From a checkpoint of a small mixture-of-experts model trained on Wikipedia: a variant of Adam for the experts.
Below are experts of layer 3 (counted from 0) of a mixture-of-experts language model. Rows are named router (the router's row for the expert), up (a neuron's input weights, with its number), down (a neuron's output weights, with its number) and show model dimensions 0-127. Each number is 50 + 15 x the weight over its row's rms, rounded and kept within 0 to 99.
After each expert's rows: "mostly gets" lists some tokens that are sent to it at least half of the time; "comes after" lists some tokens at least twice as common just before its tokens as in all text. This comes from a sample of Wikipedia text that the model never trained on. Tokens count by the router's weight.

# expert 112
router:75 64 34 19 47 37 61 22 24 68 60 70 14 84 79 46 58 47 69 40 64 53 67 42 49 39 44 48 45 45 46 61 59 56 53 70 43 32 45 25 57 28 50 33 61 47 47 77 34 69 58 62 23 47 61 46 33 53 75 74 50 32 68 50 58 32 42 47 51 64 54 57 55 76 02 64 49 47 57 55 72 44 41 54 48 63 37 60 62 60 52 34 65 40 69 58 40 38 68 52 29 46 32 39 42 64 73 67 51 65 67 45 54 71 47 46 61 30 63 73 28 47 26 52 44 47 58 40
up2:56 52 36 40 31 52 54 30 42 43 46 87 37 47 28 42 42 42 68 52 38 58 50 60 24 40 62 37 31 76 56 48 64 29 25 62 63 54 39 49 69 23 28 38 76 64 49 68 26 57 61 88 49 27 39 47 59 50 49 66 24 55 46 45 65 45 26 36 47 54 79 54 45 50 34 79 36 56 35 60 43 22 36 28 63 59 52 75 46 17 30 58 62 23 53 60 36 49 41 49 52 55 69 48 49 55 14 39 48 65 78 62 64 34 45 57 63 36 50 63 60 68 40 63 66 50 48 59
down2:53 43 54 46 59 32 48 29 49 21 53 59 64 48 48 35 75 61 43 34 60 55 56 40 58 66 53 42 59 41 41 38 63 44 68 09 63 69 09 78 55 38 56 46 34 51 60 73 41 42 56 62 40 35 60 80 61 23 33 64 47 42 62 72 40 56 47 51 50 48 41 53 56 71 50 62 18 29 31 61 39 45 48 26 57 53 39 57 62 42 72 91 77 30 53 50 73 20 62 47 38 32 38 59 26 54 50 63 56 49 26 42 48 28 47 34 49 56 47 52 55 32 31 70 27 54 39 80
mostly gets: " ISBN", " Genre", " Type", "Species", " champion", " Cre"
comes after: "|", " |", ":", "-", "N", "=="

# expert 15
router:44 40 39 23 48 72 71 35 20 62 54 49 27 69 66 69 50 66 58 46 62 51 39 41 59 33 42 57 53 49 21 58 53 39 33 72 42 55 40 44 68 40 62 39 86 18 27 32 47 54 72 71 54 65 74 61 32 61 69 75 48 53 50 62 34 30 64 72 61 53 59 53 56 57 38 52 64 76 72 58 66 43 49 48 16 49 68 19 71 60 49 31 42 30 69 75 37 31 56 59 56 52 42 48 76 63 46 60 69 37 47 40 54 76 38 62 61 46 60 54 41 56 26 37 34 64 40 42
up0:45 50 32 62 55 34 32 37 30 46 49 35 58 46 38 60 52 48 59 39 40 39 80 56 85 43 07 28 22 45 66 49 16 44 57 33 43 54 36 44 46 40 52 74 49 29 54 42 32 61 39 62 23 18 48 88 33 56 60 61 56 43 66 44 68 68 55 50 36 39 36 47 41 50 37 41 62 60 40 53 34 34 60 45 43 47 31 56 28 35 63 75 59 58 62 77 63 41 40 37 41 60 81 50 57 63 62 53 62 63 47 61 40 58 27 14 38 42 20 37 44 53 68 49 49 26 75 48
down0:71 27 64 43 58 39 32 53 64 61 48 46 63 58 19 63 53 59 35 59 56 36 29 56 50 39 50 62 61 39 53 21 30 70 51 79 48 50 55 38 55 67 38 57 20 51 58 42 55 52 55 68 32 67 94 64 49 51 67 23 89 70 36 59 44 56 64 44 48 48 53 78 66 69 37 64 61 62 45 48 74 50 32 48 74 50 44 57 17 43 67 42 71 65 17 58 50 82 40 73 52 59 39 62 63 33 51 53 45 66 42 43 70 43 74 75 58 50 59 44 59 52 37 46 38 77 59 49
mostly gets: " ex", "Ex", " pri", " gained", " Ex", " receiving"
comes after: "1", "2", "3", "5", "7", "4"

# expert 8
router:65 34 36 41 16 70 73 34 47 63 62 51 30 82 43 54 64 78 82 44 74 46 52 38 70 41 63 37 32 50 25 52 54 36 40 86 44 55 32 41 59 32 71 42 43 30 58 53 71 85 53 65 44 51 56 41 36 54 49 50 34 40 61 61 36 42 33 60 51 46 74 54 48 62 36 54 57 57 49 73 76 39 63 49 40 07 28 24 52 53 61 44 71 35 47 63 49 58 65 71 50 68 26 45 48 44 55 71 46 41 53 65 46 56 36 51 70 29 68 50 32 78 55 45 29 44 38 43
up0:64 41 78 39 65 57 33 57 43 76 38 59 42 42 62 55 66 32 62 67 38 31 36 53 46 60 67 25 39 75 39 62 57 32 35 42 37 20 39 48 36 39 46 23 43 52 61 34 59 45 51 62 39 49 51 39 17 49 36 45 80 43 45 37 38 34 75 26 53 28 34 69 55 46 61 34 58 79 44 54 46 44 50 47 33 30 64 50 53 56 72 21 48 44 42 66 35 49 83 48 46 70 82 33 24 34 48 54 48 53 51 85 42 22 52 39 69 36 32 27 39 70 48 29 64 52 35 53
down0:22 01 56 17 37 41 72 48 23 58 40 36 38 47 67 28 55 43 54 42 46 47 52 41 58 34 48 35 58 40 45 61 31 42 43 62 50 33 74 60 65 63 80 59 55 51 52 64 58 69 73 34 49 37 48 63 54 76 62 66 35 53 76 62 70 62 53 43 71 80 57 30 43 29 44 45 68 60 68 53 81 47 40 65 69 51 56 22 42 45 27 28 53 19 53 40 56 44 35 52 68 58 53 46 66 61 54 61 20 67 70 42 54 56 69 52 34 28 39 69 66 38 49 37 55 43 54 38
mostly gets: " Sha", " story", " she", " Shi", " media", " politician"
comes after: " ", " (", "-", ".", " where", "h"

# expert 91
router:53 45 36 33 41 57 51 37 35 50 53 76 44 49 41 62 68 78 63 11 58 48 39 32 57 37 56 33 33 50 39 74 57 48 21 57 40 37 59 15 50 51 69 45 53 48 51 91 31 71 25 74 60 58 63 41 38 54 67 66 30 29 46 45 37 57 47 62 74 18 50 65 70 71 26 68 50 56 67 75 35 40 54 27 52 51 57 46 82 57 56 46 63 43 64 57 39 31 54 63 56 60 65 54 59 59 56 44 38 40 72 41 62 50 30 62 78 31 71 48 37 69 49 33 43 76 57 56
up0:52 60 55 54 39 39 22 59 53 41 54 69 42 57 47 66 49 72 35 37 80 69 28 56 57 63 45 64 43 58 49 58 49 58 49 70 49 60 52 40 14 49 46 55 34 49 38 56 30 60 50 77 41 37 99 52 85 50 66 79 72 52 39 55 43 49 32 72 63 36 42 77 53 63 69 77 65 70 55 62 47 83 50 55 52 66 79 28 45 53 66 57 43 47 67 39 61 47 48 40 43 29 51 68 76 47 68 34 69 45 55 54 78 35 64 55 46 40 46 35 35 47 55 52 78 39 70 33
down0:70 40 68 68 40 53 55 45 55 34 38 61 45 58 58 32 27 55 51 37 42 76 70 44 44 35 49 62 51 47 47 64 54 77 56 39 52 33 61 43 51 53 40 39 89 49 25 52 53 52 47 61 45 64 55 60 23 45 44 24 38 36 52 16 39 35 65 50 51 82 13 45 55 59 55 33 36 38 61 25 78 28 73 60 37 33 64 69 64 58 60 45 49 48 43 28 92 39 44 48 50 52 49 72 66 13 46 43 55 61 62 55 19 61 79 61 36 78 41 52 50 63 42 72 55 55 55 38
mostly gets: "approximately", " today", " Nominated", " ESP", " latter", " AUS"
comes after: " the", " in", " of", " In", " The", " U"

# expert 7
router:71 37 56 37 36 57 57 51 53 67 81 59 34 65 50 57 67 56 82 41 62 44 78 36 79 28 39 43 48 50 50 68 99 45 31 76 40 39 45 13 59 44 44 38 42 44 32 47 53 53 70 52 57 55 63 49 51 59 59 32 59 29 40 67 26 55 34 53 47 58 57 74 59 66 41 54 78 72 54 50 45 38 34 42 54 46 35 51 66 43 51 37 34 53 67 77 37 45 34 67 43 76 47 24 41 36 71 54 37 62 79 48 46 54 14 42 63 33 68 49 37 64 36 41 33 46 52 32
up0:16 54 59 24 62 49 56 48 49 86 76 50 33 58 64 53 31 55 53 41 32 57 47 52 66 65 40 27 50 37 35 69 53 45 44 52 63 60 36 16 75 34 50 47 46 75 58 45 35 26 81 69 49 36 38 65 38 42 49 59 56 40 70 71 37 35 64 31 36 67 56 70 63 53 56 38 67 95 63 60 44 46 47 70 61 50 52 47 26 54 38 39 59 45 42 67 41 54 32 57 46 36 53 32 50 72 66 67 38 90 59 60 59 76 46 56 37 54 42 58 41 38 49 77 74 56 77 46
down0:52 47 67 59 57 36 51 55 30 39 46 43 71 62 70 64 47 56 28 54 55 38 50 64 41 73 65 62 46 53 56 55 43 41 59 48 76 62 48 31 55 58 35 60 37 51 70 45 37 33 70 53 46 44 77 32 43 69 71 50 51 72 68 44 40 44 47 39 57 63 19 90 50 52 53 28 82 85 50 56 41 23 64 36 79 35 33 57 15 42 46 59 50 43 50 69 29 17 35 52 57 52 47 52 36 67 32 69 58 56 60 63 18 70 22 48 60 27 27 60 55 58 51 23 43 47 38 65
mostly gets: " World", " Family", " Mal", " world", " Gal", " Human"
comes after: " W", "W", " S", "S", "w", "s"

# expert 28
router:67 53 31 13 20 87 64 30 38 59 66 46 41 54 57 55 51 56 62 40 67 36 49 40 48 13 56 56 37 53 38 61 51 45 45 51 72 43 41 34 55 41 45 34 50 42 51 80 14 71 60 78 57 48 54 64 36 58 51 78 32 37 66 70 40 49 45 68 79 45 55 61 63 76 41 46 43 48 59 75 56 24 40 54 49 41 47 24 68 57 73 31 68 37 64 38 35 60 60 68 51 62 39 58 49 86 51 46 33 49 53 55 56 55 14 53 58 33 67 70 36 70 58 43 35 58 60 53
up2:72 57 73 25 46 82 57 39 49 16 30 35 44 53 46 41 48 59 29 54 41 63 40 60 30 61 39 44 50 53 23 50 87 40 39 46 34 48 26 46 47 35 38 55 35 26 25 70 56 55 37 62 69 51 55 33 30 48 36 50 44 38 37 47 49 55 63 33 66 54 58 70 74 64 51 61 50 49 28 18 35 33 50 21 61 30 66 58 48 63 19 42 39 43 43 26 27 46 64 50 59 81 53 52 28 51 51 51 91 43 50 67 60 41 89 44 66 55 57 47 42 47 47 41 51 56 28 47
down2:61 31 53 66 49 58 62 54 50 34 67 80 52 64 38 27 67 87 48 49 19 70 52 62 49 56 26 58 29 40 35 62 51 51 40 42 42 66 25 42 81 26 58 57 58 33 37 42 56 60 43 66 49 24 51 49 55 61 67 71 28 74 59 47 71 62 55 32 37 38 36 58 36 55 30 50 67 31 34 45 37 63 41 43 58 61 63 37 22 42 65 53 47 53 53 36 62 41 48 52 28 61 57 41 34 60 67 17 66 58 48 57 73 36 60 45 75 48 55 72 39 05 81 41 60 65 61 60
mostly gets: " it", " It", "It", " them", " him", " herself"
comes after: " in", " In", "In", " the", ",", " May"

# expert 10
router:62 29 45 46 39 73 53 28 25 63 67 48 25 68 50 65 42 55 63 43 63 37 59 42 71 34 63 34 41 47 20 59 67 52 26 73 60 41 52 28 48 29 71 52 64 27 42 80 55 76 68 79 56 57 63 47 33 66 66 54 59 42 51 57 25 58 51 72 78 31 67 64 63 57 42 76 45 71 65 70 53 37 52 40 46 39 36 23 57 56 64 42 80 23 62 65 21 53 54 58 62 61 35 39 61 60 60 70 42 41 66 63 47 61 49 54 61 44 48 60 23 76 27 46 41 39 39 41
up0:63 57 46 29 63 73 51 45 66 64 45 45 37 53 64 75 63 37 51 39 71 47 66 36 89 31 35 31 56 54 46 42 28 43 44 49 63 43 60 55 54 72 66 46 52 76 40 41 30 62 62 76 44 67 37 45 69 42 77 48 49 51 56 45 13 46 30 50 36 43 43 41 91 51 44 69 64 27 89 70 44 45 52 54 40 51 77 33 52 46 48 46 54 27 64 49 58 32 47 52 56 34 60 41 44 68 33 58 43 22 40 66 54 36 58 40 54 41 26 65 17 67 58 47 24 81 38 49
down0:38 28 66 39 45 61 40 54 33 26 28 35 42 64 51 42 55 66 45 63 41 23 50 48 48 49 70 61 27 58 84 44 88 44 32 58 55 67 66 63 57 42 44 34 25 69 54 56 47 55 22 44 82 63 65 35 36 43 64 56 33 28 33 71 65 44 54 53 78 35 63 55 33 63 54 44 28 53 42 50 59 53 59 60 43 44 49 38 49 66 25 57 20 75 36 67 47 35 48 18 55 43 32 80 59 27 65 57 60 48 21 47 76 46 55 65 44 38 57 50 32 51 68 51 32 33 42 25
mostly gets: " Iraqi", " Apps", " officers"
comes after: " ", " (", " $", " £", "$", "€"

# expert 13
router:51 40 45 54 47 54 77 30 52 77 90 54 56 58 53 49 73 89 50 38 71 63 56 39 63 32 78 36 44 48 56 47 62 27 57 51 52 48 33 39 56 31 50 61 34 39 41 63 50 65 68 70 64 61 54 25 46 62 55 55 48 36 54 74 52 20 53 56 56 22 81 60 68 55 10 88 74 72 46 51 68 53 26 36 37 33 73 45 56 54 43 41 66 34 48 60 56 58 55 38 40 52 23 42 67 54 58 64 35 29 56 52 66 69 46 59 61 24 76 58 35 53 40 57 52 50 51 41
up0:76 67 43 27 64 38 34 43 39 26 41 24 23 61 30 37 42 62 48 52 59 60 70 54 54 34 47 30 33 58 58 52 54 41 46 56 42 54 35 55 71 53 39 56 61 39 55 76 47 37 62 29 64 59 36 64 46 99 55 59 46 61 50 31 71 76 54 71 69 62 32 36 37 38 62 43 34 34 85 52 32 40 44 55 56 72 62 50 66 55 54 43 42 21 54 46 64 45 67 64 45 49 81 60 86 32 52 17 52 62 31 56 68 67 50 72 67 50 50 60 40 58 30 62 35 52 65 47
down0:46 50 82 32 56 20 46 54 41 44 39 34 46 51 58 72 42 37 57 60 56 39 35 56 41 69 22 30 32 44 14 50 40 58 43 64 48 47 30 45 51 77 57 60 28 41 63 44 48 24 75 35 44 34 57 67 37 65 69 63 64 57 35 41 60 57 36 55 61 54 37 54 44 42 44 45 46 56 45 39 30 80 75 45 61 61 38 46 50 56 52 50 46 00 60 61 27 68 42 35 29 40 57 62 40 63 52 53 66 44 20 66 48 48 60 64 39 80 09 36 36 50 30 29 41 32 37 33
mostly gets: "PS", "Mi", "Pa", " GBR", "Po", "Ja"
comes after: ".", "M", "\n", "N", " N", "-"